config.toml
num_hidden_layers = 11
hidden_size = 128
n_experts = 16
experts_per_token = 1
d_expert = 416
d_shared_expert = 0
hidden_act = "gelu"
moe_layers = [1, 2, 3, 4, 5, 6, 7, 8, 9, 10]
router_score = "sigmoid"
normalize_top_k = false
routed_scale = 2.0
balance_loss = 0.000502
balance_bias = true
scale_expert_input = true
init_std_router = 0.0235
lr_router = 0.00274
vocab_size = 8192
norm = "layernorm"
norm_eps = 1e-05
tie_word_embeddings = true
optimizer = "muon_variant"
learning_rate = 0.00502
beta1 = 0.93
max_grad_norm = 1.0
batch_tokens = 131072
max_seq_len = 512
train_tokens = 644700000
max_steps = 4919
dataset = "wikipedia_en"
Below are experts of layer 2 (counted from 0) of a mixture-of-experts language model. Rows are named up (a neuron's input weights, with its number) and show model dimensions 0-127. Each number is 128 + 32 x the weight over its row's rms, rounded and kept within 0 to 255. Numbers have three digits each.
Before each expert's rows: a language model's description of what the expert responds to. This comes from a sample of Wikipedia text that the model never trained on.

# expert 11
It responds to: Locations and prepositions. Place nouns like station, Road, School, village, plus the prepositions in, of, on, in articles about buildings and transit.
up0:130082096141106101091177110147137106121123133146152154124152133140082159165164100156159055140117091112147137163086149132154131148068083184095183147074135155177128088088197088130138150165164113101106196199120123152118138139136123123088111172117099141141087146170144076133070120049163064148104086119177082117139134155122154088093132140138115100110140130127076134155124179093201110156137

# expert 13
It responds to: Infobox field labels. Field names starting lines in infoboxes and taxonomy lists, such as Genus, Species, Born, Died, Released, Total, often after dashes or bullets.
up27:061108121120177123097062132122170126135134122103104127126126120106086132125173163076150096105156155119172113114152066118187166126131101144143120156101113146192128059090154101095160054063117145164121160180134079144164089115136209177155101153159199115117185136177115129125156179148096170136106161125150150111108127126160164110120150165172168099096112095147123157093129131092093180154111

# expert 14
It responds to: Capitalized word-initial pieces. Capitalized first pieces of proper names, often foreign places or teams, such as Bu-ccaneer, Che-pelare, Deb-receni, Kl-osterneuburg, Bre-il.
up0:225157157074184140149116147140131120179103126181105092101146156139096169170075049137130126100174192138103146109144059110096100090153106158131123172129094186132112105161073097158153156045119117063141121127155151110112106192097138120108124118127113082167164166077121128091166109108164104104150132136078130096066133134111148113150142136102154116164184122116121118119164095084138146126116

# expert 8
It responds to: Common word suffixes. Suffix pieces ending ordinary words in running prose, such as -s, -ing, -ed, -ly, -ity, -ment, -ion, often before of or commas.
up0:105131129082150169092173163145180131107146107129160151119191104084066158130154169119125158139081133123158149107133118140124084090112104127099109090116110168167131129168194123098206131066114093116088159128214138136127094093104157169128103151100125101133116082083096153113095131068132156138134159167153149120087100151136159086099153072162088152155178116175188145148098122073132193083151

# expert 9
It responds to: Place and proper names. Capitalized proper nouns for countries, states, universities and people, such as United, American, York, California, John.
up0:157197104108114129112084100160149072070117148103088093139140180108158087086132117111138175169154162099105114136170129149173161089139150118168139113109145158094190068100106134105114130147163172133091134110144106114104131123132143077181139163139165139089128115144163079190165172177076118149118101122128139091149102104092152138202111057124154062099106081116173142065158173134118120158080

# expert 0
It responds to: Table pipes, line breaks. Pipe characters and line breaks that open or close rows in Wikipedia tables and lists, such as results tables, election tallies, infobox bullets.
up0:145130067115139140157165178108156139171129120158150108125131133071202131112144085127139146143136092122177110100171109180161153213181104105103114152092155152143147117036141098117111144151172140133153161158158080106083104102088025149156132107094105149114150185165121158129127167178130202135132127100094092085152142132162044142151144115100113113109129133098118117092137082102105148112144

# expert 5
It responds to: Word-initial fragments. Opening pieces of words split into subword tokens after the, a, and, such as ob in obtain, int in intense, impl.
up0:143049167083147118153198072144101140133152106137135126129113127184189126143160118153130129186163140135092104170155105094116147123112145114108141128135099116099152082164152171196091119107136064111158129099061106099092164109054159142116148131103141144143101103140108140136136138133143101157127114078064128103062121137126111132062212104104163111125086154049122114192131103101177148129174

# expert 7
It responds to: Table cell separators. Pipe characters between cells in sports results, statistics and discography tables, plus semicolons and dashes in such data rows.
up0:159083089089148092120158130138101097168145125155127128136125129128130101127121100204126152136085115124120160143092109030137091155100155119181079117112149112109097103108172161095136106110141147119177177092077151120123181094144169139173104087177114156128112146113087109066180111081115029177079114159164179173156106138125097128125113104105139150120094166133134147169133104219158116117167

# expert 12
It responds to: Mid-word syllable pieces. Vowel-rich pieces in the middle of longer words and names, such as super-ior, surg-eon, f-ille-d, j-our-ney, emp-iri-cal, Chattano-oga.
up0:145124124097114117110103139168116129224110114139125188122071096139097127084165032072067101142153163113135168183157165106153083087100123137137161141078184086091130156144069118151158111151146112155093104126111171101071159149127185144103145077119185082134142141097149081086175131127143117109152165132110207093132173124140142107117179116133116094116144154102158108099111160136111162122153

# expert 1
It responds to: Heading equals, years. Equals signs in wiki section headings like ==Overviews, plus years and century digits such as 2015, 19 in (1967), 18 in 1897.
up0:151153169115110104149119095105131104089157129207121090104151175127169120146149141139133186165155189142107143119114158140168163139157086055060112135080144179096147075107124096125134096051077085150134148143155063147112171188136147164102157175159113114120109163083129124139092067089145050140111103122120133148177126126095125089194124107173075099135124137138162145140132162131167101100131

# expert 2
It responds to: Name-ending word pieces. Final or middle pieces of proper names and English words, mostly surnames and places, such as -ton, -ley, -son, -land, Har-old, Rockef-eller.
up0:110135148063093170074128122201144124096148114144103143089114150166124117121127066201144176081163159119100097062156157141122116135140115167129098082204162133150128139114099110076127119154149122129127146075175071159072068117153085163153077161118108129115111156129112140151149139151094168139118142129099156100162137126140119176122102149113081083143098107098122155131085147154230053149119

# expert 15
It responds to: Punctuation marks. Sentence-ending periods, commas, colons and dashes, including periods after initials like Henry A. and decimal points in numbers.
up0:142163107109097166129063157128166147099141145157086255124094126125130137171171089129160125079125056122143074155144131133148132108067125120102167115150131088099113174082102167160179158146128120051097126085123128074166166149142161131078105156156082126145128154136077166146130113140136116161084115121109165075120144179147044150132148102136119147153122122098114113147142156144097196110121

# expert 6
It responds to: Infobox and heading starts. Tokens opening infobox fields, list bullets and section headings, such as the dash before "Location:", "Final" before "Champion:", "In", numbers.
up0:095227127121103129136141123210146126123139115126113146150154095175124179106172105160125089084171100110129133155119086173113110132091125139114119143101141107089138148212141108162158107129133097087133083108102061123147154187139099169165183132159078135147139100103104091093154102112113060110125132170136166136098095128115171182095091095175133128168149176148108124114085096109135025143111

# expert 3
It responds to: Determiners and quantifiers. Common modifiers and function words after the, a, was, such as most, first, one, two, other, only, not.
up0:153138065113129130125149150144117146182082156101161099120129145143132151157096175111075200103144161105098148083138132109135113107127132083087102112192099185103161084103133146184189147199137133113106042153123152114151146082084157095124093136105125056144139132154162079163106094102103132080174157176172111127102137153143111144185152133138189185105078110134094118121143114061132101130143

# expert 4
It responds to: Subject pronouns after clauses. Subject pronouns starting a clause after a comma, period, "where" or "when", such as he, it, they, she, there; also some foreign name pieces.
up0:145188124205162192139115187065111186144135157152167179131120103092135064096119143130104092085125128175174095096056156198166126120109146126146120103168069163155073176147124078085140097090141113125109105167105087162139199171118121126107106124115124114110104146091134174140147126149127131085130138138135102130098102103087120158131147128118101196125132122177119125088121139098125202183128

# expert 10
It responds to: Copulas, articles, prepositions. Common function words in encyclopedic prose, such as was, is, a, an, as, by, to, especially "It was described by" and "also known as".
up0:113110097139170136222117097136148154128125191141142076123130133122165198155152120097145101169131144075126057152150115180141159109171169163099072057068162160078125128149119079158142132129137138091081141121135113154121117145128097173101154062117116120091124121156149145154166160111077112070093101112164142123116138129080116141129070156119172144100213105131131119130137149116048165110160